{
  "num_hidden_layers": 12,
  "hidden_size": 192,
  "n_experts": 64,
  "experts_per_token": 2,
  "d_expert": 128,
  "d_shared_expert": 0,
  "hidden_act": "tanh_gelu",
  "moe_layers": [0, 1, 2, 3, 4, 5, 6, 7, 8, 9, 10, 11],
  "router_score": "sigmoid",
  "normalize_top_k": true,
  "routed_scale": 1.0,
  "balance_loss": 0.00677,
  "balance_bias": false,
  "init_std_router": 0.0234,
  "lr_router": 0.00105,
  "num_attention_heads": 4,
  "num_key_value_heads": 4,
  "head_dim": 64,
  "vocab_size": 8993,
  "norm": "rmsnorm",
  "norm_place": "pre",
  "norm_eps": 1e-05,
  "positions": "rope",
  "rope_theta": 10000.0,
  "rope_fraction": 1.0,
  "qk_norm": false,
  "attn_scale": 0.125,
  "tie_word_embeddings": false,
  "parallel_block": false,
  "init": "normal",
  "init_std_qkv": 0.0426,
  "init_std_o": 0.0528,
  "init_std_up": 0.0609,
  "init_std_down": 0.0609,
  "optimizer": "soap_variant",
  "learning_rate": 0.00467,
  "weight_decay": 0.0,
  "lr_head": 0.00502,
  "warmup_steps": 200,
  "schedule": "wsd",
  "decay_fraction": 1.0,
  "decay_shape": "linear",
  "final_lr_fraction": 0.0,
  "batch_tokens": 32768,
  "max_seq_len": 512,
  "doc_mask": true,
  "train_tokens": 364000000,
  "max_steps": 11109,
  "dataset": "wikipedia_en"
}
Below are experts of layer 9 (counted from 0) of a mixture-of-experts language model. Rows are named router (the router's row for the expert) and show model dimensions 0-191. Each number is 128 + 32 x the weight over its row's rms, rounded and kept within 0 to 255.
After each expert's rows: a language model's description of what the expert responds to; "raises" lists some tokens whose logits its average output raises strongly, later layers aside. This comes from a sample of Wikipedia text that the model never trained on.

# expert 8
router [149  51 167 119 116 167 155 125 128 128  72 165 108 119 144 124 112 119 105 118 153  55 140 111 146  93 127 151 154 118 166 134  69 171 144 101 125  98 145  96  47 122 132 106 127 103 100 123 120 114 137 131 133 196  94 111  90 158 173 143 157 162  86 128 156 156 139 180  97 147 102  74 127 160  79 121 111 151 112 139 129 156 101 170 174 180  94 109 125 156 164 158 127 116 115  93 111 143  73  93 124 175  92 122 144 138 152 142 125 203 161 110  88  77 134 107  85 159 162 118  99 113  64 113  99 116 111  88 118  80  79 144 191 156 167 120 113 115 127 140 139 163 120 192 146 140 139 127 120 132 106 112  91  69 177 177 105 183 157 120 155  93 129 133 137 140 147  94 154 160 153 111 184 109 110  69 119  94 147 116  77  51 183 224 152  81 115 116  92 107 163 146]
It responds to: Final digits, large units. Last digit of years and numbers in dates and tables, like 198-9, 201-2, plus unit words such as century, million, BC, °W.
raises: ",", " |", " (", ".", ";", " |\n"

# expert 23
router [127  63 109 113  38 137 175 130 100 183 124 113  69  93 144 117  64  91 161 114  94 142  68 112  79 105 148 153 149 106 198 161 143 135 122 129 150 129 176 108  76  89 180 159 161  71 132 109 145 114 145 136 165 121 103 150  77 128 137 163 158 161 104 159 156 163 177 190 159 144 133 151 163 162  72 151 101 105 132 120 188 151 105 142 124 163 126 105 142 169 151 160  86 106  93 172 126 129 101 113 116 177 141  91 147 154 148 166 153 110 131 146  69  35 138 134  54 176 143 125 137 125 143 139 136 152 144 115 130 103 100 115 136 138 160 129 151 146 162 147 188 138 139 142 146  96 167 162 167 149 141 131 168 104 164 109 168 122 113 126 163 161 178 140 133 135 171 103 111 131 133  81 199  81 169 131 109 153 158 175  95 124 170 165 147 121 113 104  68 167 148 189]
It responds to: Work and activity nouns. Common nouns after a, the or his for creative works and activities, such as film, song, role, position, project.
raises: ",", " and", " of", " in", ".", " to"

# expert 61
router [118  80 120 131 104 172  98 107 148 157 136 164 131  30 143  98 111  79 136  93 132 111 146 108 140 155 190 180 173  83 111 161 117 134 149 145  69  95 136 143 138 121 150 110 168 124  89  79 100 120 144 117 177 140  96 133 120 154 182 144 157  82 114 143 171 158  91 142 103 191 120 144 104 110 142 139  92 123  81 109 173 144  99 191 100 133  46 134 145 100 128 149 113  99 147 141 101 131  95 120  96 126 133 148 197 203 172 154  92 181 119 167 117 157  99 154  82 108 153  99  47 137 110 108 116 125 172  82  81  94 138  99 122 202 193  99 142 135 134 155 121 106 125 159 119 121  62 152 169 176 102 111 145 115 199 127 138 147 127 131 134  94 163 106 134 168  96 125 120 168 107  66 124 124 110 111 115 160 144 164 200 135 152 176 102  98 102 143 144 132 147 185]
It responds to: Table cell separators. Pipe characters separating cells in Markdown tables of results, rosters and filmographies, especially at row starts; also semicolons and colons in score lists.
raises: " ", " W", " life", " T"

# expert 30
router [115 122 125 182 103 131 120 166 121 208 134 211 138 100 162 149 111  99 171 163 104 112 111 130 149 137 132 180 148  51 126 150 114 193 138 172  98 111 132 134 107 123 103  99 149 101 128  91 146 157 107 181 112 139  64 147 166 133 141 138 110 106  72 146 191 179 155 133 141 117 186 138  88 141  69 188  71 158 145 141 131 120  97 175 124 189  82 108 138  95 147 172 115  89 138 147  99 160  90 116  89 139 166 130 181 126 142 136  93 184 107 107 124 122 140 165  97 122 162 120 111 136 160 133  97 142 162 123 137 116  70 112 123 168 131  78 179 141 159 147 149 148  95 194 125 110 166 127 140 160 109 151 133  95 171 175 114 142 157 187 118  99 180  98 123  98  95  68 137 120 110  80 170  92 110 123 104 144 155 127 175  27 162 181 169 128 138 116 129 163 128  97]
It responds to: Leading number digits. First digits of numbers in tables, scores, attendances and years, such as 1 in 1984 or 4 in 4,200.
raises: "1", "2", "0", "6", "7", "."

# expert 60
router [ 95 113 140 143 119 194 129 122  98 155 111 146 149 101 157 152  95 109 115 159 172 135 116 136 132 144  92 155 185  63 154 105 129 150 129  83 153 138 133 135  97  84 167 121 147  73 143  91 188 101 108 132 175 145 103 162 100 151 168  99 132 139  84 153 149 181 130 163 118 175 151  93 130 167  94 163  79  97 107 153 146 167  84 124 124 165 145 107 131 144 142 185  87  72  62 209  96 197  80 109 103 123 129 160 151 160 187 108 140 159 118 112  97  97 135 156  78 149 139 116 137 151 118 127 106 115 126  66 105  76  88 116 133 161 174 114 177 126 132 185 155 165 134 199 144 117 120 183 118 131 132 163  95 162 197 139 193 113 130 131 151 121 192 119 144 129 185 124 154 102 167  91 142  84  93  54  95 131 108 126 142 131 169 175 142  74 133  99  91 158 151 124]
It responds to: Object pronouns and determiners. Object and reflexive pronouns and demonstratives after verbs or prepositions, such as himself, themselves, them, this, these.
raises: ",", ";", " and", " of", ".", " in"

# expert 9
router [112 101 112 124  80 198 127 138  85 195 136 130 107  83 192 105 100 119 129 107 145 161 137  86 120  77 109 161 145  74 154 164 116 146 121  98 163 148 153 104  75 110 156  94 192  83  97 107 187  94  97 142 150 149 113 142  73 175 154 127 145  92  79 174 166 182 120 153 110 139 154  65 100 164 117 139  91 109  98 109 147 161 118 116 125 113 126 103 113 147 153 176  72  88  91 145  98 171 109 149 144 149 149 114 128 142 191 117 170 178 102 105  96 134 143 104  75 167 130 121  99 145 138 110 131 162 138  81 110 124  87  93 184 166 144  98 162 115 134 171 143 140 114 201 105 141 130 137 137 165 112 179 124 121 207 150 199 115 117 129 177  79 178 124 125 154 171  86 152 104 199  97 122  96 128  73 133 181 139 124 192 123 153 160 100  77 138 121 123 129 113 110]
It responds to: Ordinals, sequence words, separators. Ordinal and sequencing words like first, second, last, Later, Meanwhile, plus blank spaces and bars in tables and lists.
raises: " ", " and", ",", "-", " |", " for"

# expert 63
router [103 104 119 148  65 170 124 133  85 159 123 167  93  99 178 169  76 129 109  97  77 145 128 147 131 162 155 137 146  97 134 138 163 158 151 167 113  77 207 145 124 126 128 120 141 126 163  92 134 132 122 144 139 141 117 115  90 201 156 138 138 105  97 186  94 144 111 150 157 203 136  96 159 133  88 174 127  68  90 166 131 150  95 147 163 111  84  41 101 151  94 187 114 122  99 131 119 172  90 123 110 134  76 115 112 126 177 140  86 165 129 148 121  95 115 204  78 156 144 111 125 154 142 104 123  90 108  98 140  50  78 119 144 159 129 122 171  88 141 146 139 103 118 184 149 148 150 178 166 125 111 128 116 158 224 122 159 152 176 180 121 124 151 118 104 129 136 146 110  87 155  43 121  85 147  67 137 117 126 138 126 121 184 187 127 112 145 142 139 115 126  73]
It responds to: Dates and years. Digits of day numbers and years after month names or on, like May 1, September 30, 1919; also words like part, founder.
raises: "0", "1", "9", "5", "2", "3"

# expert 1
router [153 140  96 163  94 146 134  77  92 173 119 160 100  38 129 128  99  79 127 128 169 109  87  87  96 117 115 194 123 112 109 102  87 150 128 132 161  49 178 102  79  74 150  93 150  68  95  88 202  86 163 106 127 136 116 133  99 105 146 122 122 128  72 164 150 162 119 143 151 160  82 120 149 129 113 156  64 152  90 153 119 155 127  76  96 162 114  92 120 107 139 129  95  76 148 143 131 188 140  97  84 125 118 143  88 206 104 120 166 129 131 103 158  89 110 111  80 182 134 128 135 111 123 128 119 113  95  91 129 109  73  94 105 143 172 110 183 104 151 150  92  97 126 140 121 161  72 145 198 162 133 144 147 123 144  88 172 117 101 127 120 119 162 130 113 150  97  68  71 121 161  89 153  83  78 144 143 114 126 163 134 120 158 155  81 108  97 133  45 136 107 163]
It responds to: Clause linkers, word middles. Commas and subordinating or contrast words opening a new clause, such as that, where, when, while, However; also inner word pieces like cart-il-age, Ju-ill-iard.
raises: ",", " |", "es", " to", " the", "ing"

# expert 5
router [162  75 114 175  97 184 117 103 119 169 111 195 146  97 111 175  72 128 198  90 128 155 144 120 149 151 156 192 166 112 149 141  79 155 171 119 132 109 162 107  81 143 150 129 192  94 110 121 104  87 184 137 105 126 179 215  47 122 133 193 147  87 102 139 162 152  70 133 102 100 140 132  87 127 108 175 110 131 106 146 150 163  70 141 157 148 107 113 108 119 122 169 137 162 120 110 141 175 117 119 133 145 147 125 122 146 154  89 101 189 160 119 113 149 175 149 127 141  66  63  59 150 157 121 118 118 117 125 115 110 109  86 161 130  84  94 168 212 107 165 113 157 136 151 161 126 107 153 147 185 120 124 104 154 139  94 185 135 121 148 123 100 147 142 104 120 180  85 107 132 127  79 126 127 134 137  72  93 102 146 135 106 144 104 158 139 146 111  45 111 154 165]
It responds to: Word-initial consonant pieces. Opening fragments of common words split by the tokenizer, mostly c, d, b, p, as in d|ominated, c|oward, C|áceres.
raises: "iv", "ot", "ust", "in", "ie", "oun"

# expert 4
router [174  87 125 139  94 144 129  78  97 166  83 147 115  96 118 190  81 100 222  90  99 106 140  94 139  86 169 149 136  99 193 151  87 123 118 156  89  83 124 101 157  75 116 112 183 131 113 120 111 139 228 140 150 192  99 135 120 177 156 181 137 126  96 165 156 203 136 133 155  92 108 139 152 122 161 155 105  74  95 106 175 159 100 145 111 155 120 102 124 178 140 140 109 151 119 115  85 129  84  96 135 117 128  78 129 144 182 101 151 156 134 207 157 141 177 137  72 106 100  87 118 149 133  69  83 128 141 120 147 113 119 122 128 116 150  51 139 146  92 165 156 116 141 193 123 147 150  87 157 154 102  72 129  81 162 181 181 140  82 107 104 117 112 156 154 128 140 106 108 148 142  92  94 122 108 126  90 118 116 124 154 119 135 149  92  72 144  96  98 162 109 138]
It responds to: Word-initial Latinate stems. Opening pieces of longer words, often Latinate prefixes or stems, such as sp, comp, def, exp, ass, in Sputnikmusic, negotiations, requires.
raises: "il", "ot", "8", "ar", "o"

# expert 31
router [123 129 111 147 108 212  95 134 113 170 100 158 108  76 135 115 111  93 137 171 185 133 123 112 118 146 114 143 187  91 165 148 127 163 125 107 176 155 122 138  84  91 145 140 152 105  96 103 179 100  89 183 170 172 123 146 107 155 154 150 125 106  96 148 179 186 138 141 144 117 149  79 165 122 127 170  89 119  80 156 160 185  62 114  97 140 111  88  95 145 152 162 117  73 101 141 113 163  88 129 168  92 108 130 119 154 209 150 148 157 105  89  95 127 146 137  78 189 122 114  78 150 149 116 134 149 137  97 139  72  72 100 151 143 105  63 181 126  98 185 150 162 137 163  68 129 120 168 113 158 136 152  91 140 209 150 191 101  83 132 153 103 164 152 108 131 166 127 170 136 158  94 146  95  80  84 106  84 114 100 168 100 159 167 111  90 112 128 107 118 100 143]
It responds to: Name-opening words, math markup. Words right after the, The or of that begin proper names or titles, such as Operation, Red, District, Native; also LaTeX subscript braces.
raises: "ack", "ests", "p"

# expert 18
router [141  73 119 210  84 145 109 165 139 160 138 100  91  74 123 130 136 162 142 119  60  92 125 132 111  79 150 144 167 103  81 167 114 159 110 137 151 100 151 129 108  38 163 127 123 124 110 165 129 132 118 149 149  80 153  74 131 136 168 121 188 113  96 160 188 171 112 145 168  44  96 153 159 142  74 133  87 117 132  99 129 124 125 146 125 135 104  94 120  99 153 149  74  56 106 179  79 178  93 138 139 160 126 126 127 142 170 127 163 165  82 108 114 136 158 161  97 147 121 100 105  92 115  91  89 106 158 136  76  82 109  96 174 168 142 144 160 140 106 169  92 116  93 154  95  97 102 132 138 140 102 152  93 132 176 160 175 126 127 108 149 173 184 100  57 110 128 123 122 167 155 106 119 118  50 103 123 162 161 194 122 115 166 201 158 135 140  92 129 140 149 120]
It responds to: Prepositions opening phrases. Prepositions starting time or place phrases, especially sentence-initial In before a year, plus on, for, during, after.
raises: " ", " the", " a", " an", " which", " D"

# expert 11
router [104  76 140 125  78 173 128 118 101 122 121 133  98  93 127  96  55  88 117 154 125 130  72 116 122 182 119 150 195 106 194 159 140 109 123 114 136 115 174 129  77  79 138 147 155  56 137 117 137  63 107 158 174 102 107 118 127 143 155 131 134 162 104 198 178 201 126 143 120 164  98  75 154 146 110 146  90 121  86 137 165 144  95 117 125 114 137 111  86 134 131 177  94 129  71 162 129 132  65 142  99 140 105 143 121 147 176 137 127 149 108 137  81  57 154 157  51 183 138 124 120 123 134  97 103 165 161  87 131  93  74 127 142 126 175  93 142  98 127 161 174 179 133 163 133 108 143 165 114 147 107 127 125 102 180 105 184  88  83 153 169 117 172 114  87 147 170 147 110 127 166  64 142 112 105 118 102 181 128 123 170 105 178 143 129  70  78  97 107 122 160 169]
It responds to: Noun-ending suffixes, title ends. Final pieces of nouns such as -ution, -ation, -ment, -ity, often ending song titles, act names, or list headings.
raises: ",", " and", " of", " in", " (", " with"

# expert 37
router [107 107 143 174 110 172 110 161 122 133 108 145 172  58 124 136 103 133 183 125 159 117 179 131 136  81 123 129 166  92 152 138  90 163 128 141 110 106 185 121 119 101 150 112 122 111 114 111 180 124 139 139 149 127 112 113  82 132 130 133 106  72 134 123 152 180  49 145 128 162 167  97 117 144 122 185 152 158  88 151 219 113 110 196 164 194  40 101 126 174 158 158 103  62  73 150  96 118  90 133 161 117  43 128 104  95 181 100 140 161 141  81  52 123 154 156 130 149 159 156  98 107 118 175 121 156 125 120 130  88  78  79 167 168 127 114 132 168  49 162 171 138 111 174 118 138 156  98 100 132 140 122  96 101 143 144 121 131 137 124  82 149 159 168 154 113 187  83 138 130 161 105 141  92 137 127 139 119 126 102 102  45 169 117 142 143 106 121 125 143 112 136]
It responds to: Initial capital of names. Single capital letters starting a proper name, often after a space, quote or table bar, such as K-ronos, K-yle, J-ordan, I-barra.
raises: "os", "arn", "un", "as"

# expert 55
router [129 107 144 162 168 141 121 164 109 180  87 158 104 138 145 201  81 117 182  87 163 117 122 124 136  77 119 180 162  54 149 106 127 170 136 146  47 159 170 150 120 141 119 129 143 103 174  97 115 133 159 120 138 149 110 139 139 169 179 135 140 139 125 156 176 170 121 188  81  79 137 137 152 144 125 120 165 118 136 175 128 112 124 151 118 149  76  82 109 139 213 147  78 108  86 194  86 204  74 105 120 141 170 133 122 192 164 158 104 151  77 164 157  80 132 111 106 172 117 130 129 136 132 100 166 126 181 140 106 141 147 148 125 206 161  91 152 127 103 138 116  95 106 157 133 131 106 158 131  99  95 168  66 120 139 129 137 179 184 168  86  82 172 131 157 130 140 134 142 104 135  99 130 103  95  75 110 149  83  97 134 112 212 119 150  85  91 125 122 132 118 140]
It responds to: Year and coordinate digits. Digits inside years and decimal coordinates, especially the second digit of years like 1-9-60 or 1-8-02; also the article an.
raises: "6", "8", "7", "9", "5", "4"

# expert 40
router [ 86  44 150 122  91 169 127 180 120 168 133 142 114  87 182  97  73 112 107 136 134 104  86  81 133 135 105 147 162  90 151 135  80 211 117 112 174 150 159 121 103  86 156 101 122  72 109  67 160  66  94 190 166 115 115 159 110 125 165 100 146 151 122 144 172 156 123 186 133 135 136 113  98 155  33 178  82 130 127 131 143 137 136 118 120  99 133 106  96 183 126 155  82 126 104 146  95 149  75 130  87 148 122 118 178 143 150  94 163 151 117 126  92  72 105 141  99 191 176 105 116 108 106 123 104 119 141 123 104 125  76  85 180 156 140  89 164 119 148 175 162 189 129 184 143 124 138 171 135 141  95 126 112 115 166 149 176 101 146 141 141 114 151 148 149 134 129 109 111  81 172  71 177 106 132  92 107 143 128 114 124 103 188 174 160  73 101 101  99 155 130 166]
It responds to: Plural and word endings. Plural nouns and final word pieces, especially time units after a number (three years, days, months), plus endings like ation, ies.
raises: ",", ".", " and", " in", " (", ".\n\n"

# expert 26
router [177 108 156 159 116 145 130 137 105 186 109 159 147  39 113 171  66 111 120 147 142 120 143 144  99 124 165 139 196  98  87 146 148 179 102 136 122  84 111 119 135  97 127 136 150  76 124 142 129  94 168 151 143  90 102 122  72 127 194 162 116 125 124 209 139 150 112 153 184  66 138 124 144 113  63 139 117 157  68 136 146 163 114 131 150 122 117  66 174 143 123 148  66  52  54 153  97 184 104 145  86 146 135 105 160 163 168 122 154 166 127 109  93 141 162 100  74 163 169 132  98 112  88 110  70 126  87 109 101 123  72  79 168 156 145 127 161 141 127 176  85 199 100 167 135 123 136 169 146 154 126 152 126 117 157 146 175 110 126 140 114 120 153 136  93 143 170 140 210 162 137  95 115  74 115 115 117 160 114 125 128 128 161 137 153 110 128  77 102 170 143 153]
It responds to: Prepositions after verbs. Prepositions and linking words right after verbs or nouns, such as of, to, by, with, including, such, between, via.
raises: " the", " a", " an", " "

# expert 15
router [144 121 119 139 117 188 152 146  86 154  93 214 113  82 177 105  74 113 126 157 191 110 135 118 104 128 139 176 161 100 142 156 101 155 161 136 140 138 134 129  74  88 140 127 160  72  90 103 155  94 134 119 148 135  56 111 127 141 150 150 118 149 113 131 188 171 131 188 123 161 133 112 118 153  71 144  69  94  66  93 134 163  84  86 123 133  89  94 121 135 127 185  95  80 115 147 133 120  81 141 133 144 123 131 138 170 192 122 119 180 108 101 120 124 110 130  83 201 103 112  90 128  88 103 119 161 152  72 150  43 116  87 143 207 123 134 160 112 103 176 127 125 163 158 112 133 118 151 124 133 111 167 111 127 186 164 150 152  85 145 173  81 136 136  81 122 151 106 106 131 180  66 171  98 123  56 128 134 179 114 193 106 144 147 143  81 141 131 105 126 154 116]
It responds to: Table cell values. Digits, dashes, percent signs, blanks and bars inside wiki table cells, especially sports standings and statistics columns like points and goal difference.
raises: " |", " she", " he", " and", " (", " N"

# expert 36
router [108 104  86 130 154 120 131 143 108 150 112 157 125 120 136 154 106 168 187 113 146  79 123 124 120 134 155 101 135  85 169 112 100 141 166  68  95 126 157 167  88 146 157 120 143 124 164 103 176  79 157 126 155 156  95  87  87 178 158 120 131 145 152 131 166 163  99 136 107 100 103 109  81  95 112 142 109 107  77 114 130 144 103 162 116 141 109 147 152 114 177  90  92  93 106 165  46 142  88 125  80 149 167 147 153 192 166 128 113 142  93 113 110 133 127 192  82 124 109  41 106  91 141 102 116  88 153  91 157 107 102 100 195 146 165 107 123 115 138 182 130 179 161 148 156 129  87 126  97 180 176 149 114  75 105 156 155 161 172 176 156  73 107 175  86 151 156 130  94 124 182 104 198  53  94 128 126 100 178 122 185  96 141 178 173 120 102 103 139 136 143 185]
It responds to: Census and table separators. Table pipes, percent signs and coordinate marks in census and election data, plus had in "of which 28.8% had".
raises: "ign", "ass", "ing"

# expert 12
router [103  56  76 126 124 142 149 169 104 169 128 145  90  78 185 157  80  61 104 116 173 113 117 118 105  91 121 150 168 120 130 118 101 172 117 148 137 106 154 111 104 119 151  59 152 110 125 120 136  59 205 129 162 131 126 145  92 138 162 114 171 121 101 155 168 172 107 171 167 180 121 149 148 141  59 154 103 131 104 176 145 171 142 142 143 163 131  88 126 116 178 146  69 123 105 183  63 136  69 120 126 155 112 112 172 134 168  83 161 142 132 117 109 122 139 137 106 180 119 111 130 113 130 105 119  91  84  75 102  56  79 126 126 153 153  97 138 121 154 153 208 196 129 146 143 136 147 111 185 150  87 162 125 140 226 163 168 146 119 117 147 130 168 142 160 159 141  76 133 150 147 146 182  94 117 112 147 121 136 107 157  93 158 165 136 122 122 133 114 191 165 150]
It responds to: Clause-level function words. Pronouns, modals and connectives that open or continue a clause before a verb, such as we, would, that, to, they.
raises: " ", " c", ",", " p", " a", " d"

# expert 35
router [144  77 111 110 100 163 132 107 102 109 146 128 152  98 130  76  89  83 125 162  99 132  70 117 142 198 104 149 197  80 150 159 118 137 133 121 140 112 155 113  80 100 120  91 180 123 102 125 129  79 103 162 151  85  95 104 102 157 132 144 153 112  82 150 199 172 139 165 147 183  77  99 111 132 117 166  71 110  98 164 176 156  91 164 106 156 104 106 132  85 169 127 102 151 100 144  91 143 119 108 127 167  98 133 142 153 129 100 134 182  90 146 108  36 170 166 100 161 165 120 164  80  78 110 130 127 178  74 109 101  99 101 141 145 154  80 151 125 124 133 186 166 117 188 145 109  83 150 143 132 131 103  85  91 219 140 161 118 132 149 186 105 157  96  89 125 135 127 142 133 130 103 100 110 117 106 152 171 159 143 140  34 180 162 166  83 104 124 160 130 128 119]
It responds to: Institution and team name endings. Final words of sports teams, universities, leagues and organizations, such as Cup, University, Giants, Kings, Virginia Tech.
raises: ",", " |", " and", " in", " (", " of"

# expert 10
router [129  78 142 168 127 132 123 105 130 140 101 156 103 106 106 133 108  63 136 101 188 129 107  75 119 129 168 114 184  45 190 148 125 178 126  96 153 115 179 140 115 126 104 116 135 115 109 119 166  95 165 128 148 151  92 139  99 205 188 108 138 140  93 160 123 200 126 177 142 159  82  88 130 108  85 160 116 167 110 146 147 149  95 167 120  81 101  92  98 110 169 191  76 118  96 120 110 151 108 111 103 116 153 120 112 171 153 113 211 193 106 156 108 122 105 190 104 157 115 115 106 127  87 142 132 114 143 124 102 125  56 125 150 206 118  62 133 127 181 119  62 137 115 107 144 136  91  93 133 125  63 137  90  87 140 150 154 168 111 112 122 123 196 134  92 144 158 174 134  89 133  95 139 123 101  88 125 119 138 139 138 144 167 176 132  68 176 115  98 140 180 135]
It responds to: Commas. Commas and fused comma-plus-quote or comma-plus-bracket tokens after names, dates, clauses and digits, as in "Dion, record label", "6,375".
raises: " ", " and", " which"

# expert 57
router [127 120 121 147 123 146 140 100  67 137 134 165 141  52  77 132 113 131 166 133 141 139 150 155 114 128 126 137 183  87 108 126 110 180 109 105 166 123 154 122 146 131 133 124 141 149 119  58 156  99 135 154 154 129  93  97  71 160 160 130 175 136 115 182 160 161  97 156 142 120  93  96 140 148 113 147 127 126  80 103 182 150 109 140 103 118  37  89 128 145 165 120 117  76  82 126  98 151  90 119 114 149 179 128 141 144 161 122 153 158  89 129 109 109 146 150  75 116 176 134 124 172  86  81 171 106 112  55 103  80 124  79 190 171  98 116 136 123  90 121  80 143 102 180 173 124  65 157 178 156  94 124  89  79 194 187 157 159 124 142 161 105 166 152 128 121 163 114 195 172 149 116 144 112  17 101 117  77 114 155 124 125 160 197 165 153 128 127 126 123 126 134]
It responds to: Prepositions, directional name words. Prepositions like of, in, at, from in institutional names, and directional name words such as North, South, New, United, Royal.
raises: " the", " H", "2", " R"

# expert 25
router [151  97 141 107  93 171 142 191  86 133 110 172 183  91 118 121  76  69  93 187 117 105 117 129 150 160  97 159 149  88 159 145 145 147 128 114 150 139 181 131  87 137 167 100 179 135 117 109 139 134 120 114 138 122 103 134  92 186 161 126 138 119  91 136 188 184 116 128 114 173 108  98 130 176 111 168  79 143  74 170 211 149 105 176 173 173 103  71  87 152 112 145  90 101 103 129 114 142 108 145 137 109  74 122 149 179 169 136 125 186 114 123 118  80 143 175  81 152 179 157  94 104  74 108 122 117 138 101 129  76 114 100 151 170 151  98 127 136 115 173 173 134 139 178  93 120 133 111 110 114 130 105  90 100 212 162 156 130 123 152 175  74 141 120 170 115 183 101 169 139 175  92 160  99  85 105 125 115 109  97 127  77 194 166 143  77 127 116 140 115  92 148]
It responds to: Capital-letter acronym pieces. Single capitals and letter pieces inside acronyms, codes and model names, such as SAE, NISO, ASHA, TV, ESPN, Pan-STARRS.
raises: " and", ",", " ", ".", " |", " ("

# expert 21
router [138 131 134 169 133 197 152 137 107 131 107 171 143  89 138 102  94  95 151 174 178 103 115 133 117 180  96 146 169 107 125 151 105 140 143  88 144 142 125 138 102 105 158 122 182 122 145 107 151 110 109 191 198 121 123 137 123 160 176 141 113 115 117 126 140 181 144 134 118 171 130  88 154 118  85 188  63 150  92 165 146 167 112 158 105 158 114  80 120  94 155 133 117 127  93 128  95 158  99 156 150  78  83 102 138 185 185  94 181 160  93 138 106  95 135 141  81 160  92  98 105 113 146 111 117 127 140 111  99  94 111 129 142 161  98  76 171 103 109 143 199 192 113 170 105 168  98 128 128 167  91 142 115 145 211 150 206  97 104 143 180 100 154  89  99 137 176 140 164 109 166 124 137  92 107  80 121 127 130 137 141  35 198 192  95  78 132 132 132 181 135 136]
It responds to: Surname ending pieces. Final word pieces of personal surnames and names in biographies, before 's, was or commas: Brick-ell, Vasque-z, Brad-ley, -ović.
raises: " and", ",", " in", " with", " -", " at"

# expert 29
router [136 114 110 140 126 162 149 115  72 165 124 206 151 126 153 152 115 136 142 142 122 120 148 146 141 111 159 123 172 139 120 189 159 122 117 129 125 107 161 105  88  86 153 120 124 148 140 105 141  41  97 139 148 120  93 146 122 114 190 155 129  95 138 148 137 142 151 147 144  96 155  84 163  83 136 129 126 119 113  78 176 120  96 123 167 106  18 104 133 140 171 172 117  68 112 136 106 144  72 141 151 135 130 139 139 140 184 151 116 207  95 173  87 114 149 148 129 167 163 105  59 156 115 106 153 156 154 102 120  61  89  97 106 191 167  83 155 130  85 161 142 124 101 177 118 133  89  97 174 163 163 130  85 118 129 122 162 172 140 141 152  44 184 147 142 157 127 115 189 134 150  55 144 137  72 152 155  90 152 126 164 129 170 163 164  89 192  99 146 159 139 120]
It responds to: Table and infobox separators. Pipes, colons, dashes and semicolons separating fields in tables, infoboxes and lists, such as Genre: and pipes between names, plus country codes like ITA.
raises: " R", " K", " F", " T", " P"

# expert 45
router [142  82  90 104  84 151 136  99  99 112 117 127 132 121 141 122  86 101 123 164 122 148 124 102 125 183 130 159 163  76 166 122 139 156 150 118 148 125 189 137  77 108 193 114 166  88 117 115 117  79 125 166 163 113 101 157 109 178 204 141 189 137 111 145 165 174  97 176 153 179 120  91  89 134  78 135  94 118  87 159 182 134 149 160 134 149 126  95 122 129 173 144  77 139  89 178 101 149 110 105 119 113 163 127 120 151 213 125 167 141  87 142  57  68 125 183  51 176 123 145 139 130 134 106 136 162 177  92 111  94  94  66  91 152 141 112 114  99 149 169 222 180 152 161 166 146 126 190 128 140 116 150 136 106 188 150 180 137 130 146 175  77 172 127 130 112 190  87 112 128 150 105 142 101 124 131 127 145 127 114 119  99 156 152 126  70 115 103 112 135 120 118]
It responds to: Countries, states, place nouns. Names of countries, US states and big cities after in or a comma, plus nouns like country, city, school, government.
raises: ",", " (", " and", ".", " |", ";"

# expert 22
router [167 105 114 112  77 159 135  86  88 125 107 128 140  72 126 150 109 116 120 134 132  99 149 151 128 168 120 186 193 123 167 139  97 250  99 115 160 157 134 138  97 122 129  93 175  73 152 104 113  72 103 146 129 139 130  71  81 184 156 144 173 116  92 162 173 152 138 145 138 134 146 119 115 137  97 159 115 135 102 139 160 161  97 122 136 164 124  50 150 151 171 142  71 120 123 169 111 154  34 118  90 168 146  88 140 163 141 144 145 124  87 169 127 127 131 136  96 122 179 138 121 149 156  84 117 101 167 109 123  85  79 104 146 145 195 110 176 157 143 132 135 191 113 184 151 143 151 157 135 137 146 123  86  91 178 184 153 115  85 162 156 117 159 119 133 139 166  57 174  86 155 130 125 108  84 122  89 124 140 158 110 110 164 191 184  99  88  96 127 156 117 149]
It responds to: Noun-modifying adjectives. Adjectives, nationality words and determiners before a noun, such as National, Soviet, public, former, first, two, another.
raises: " and", " ", " m", " c", " b", " C"

# expert 39
router [151  93 122 156 135 124  74 124  57 155  87 190 103 129 120 160  94  54 127 107 130 147 148 199 121 141 117 161 148  49 138 120  71 150 138 141 142 151 131 146 148 135 139 138 178 111 109 127 146 147 121 152 153 165  80 152 133 167 162  87 148 140 185 169 134 148 105 178 136  67 116 154 163 147 131 136 120 112 135 163 136 127  61 115 108  95  90 125 112 150 137 194 111 111 120 135 109  86  96 137 115 142 158  76 120 143 162 154 121 170  89 105 102  81 126 134 144  95  77 105 106 135 138 165 127 141 170 121 154 108  62  71 149 196 130 111 144 117  89 187 121 132 105 174 119 151  93 107 110 174 123 137 144 172 184 153 172 199 154 173 145 129 156 125 143 172 133 165 105 145 184 103 182 116  95 147 141 142 122 156 138 103 191 192 107  64 174  65 101 134  65  94]
It responds to: Hyphens, digits, consonant-r pieces. Hyphens and dashes inside compounds and codes, digits in catalog or asteroid numbers, and pieces like ri, tra, gra, bra within words.
raises: "v", "ally", "est", "3", "if", "2"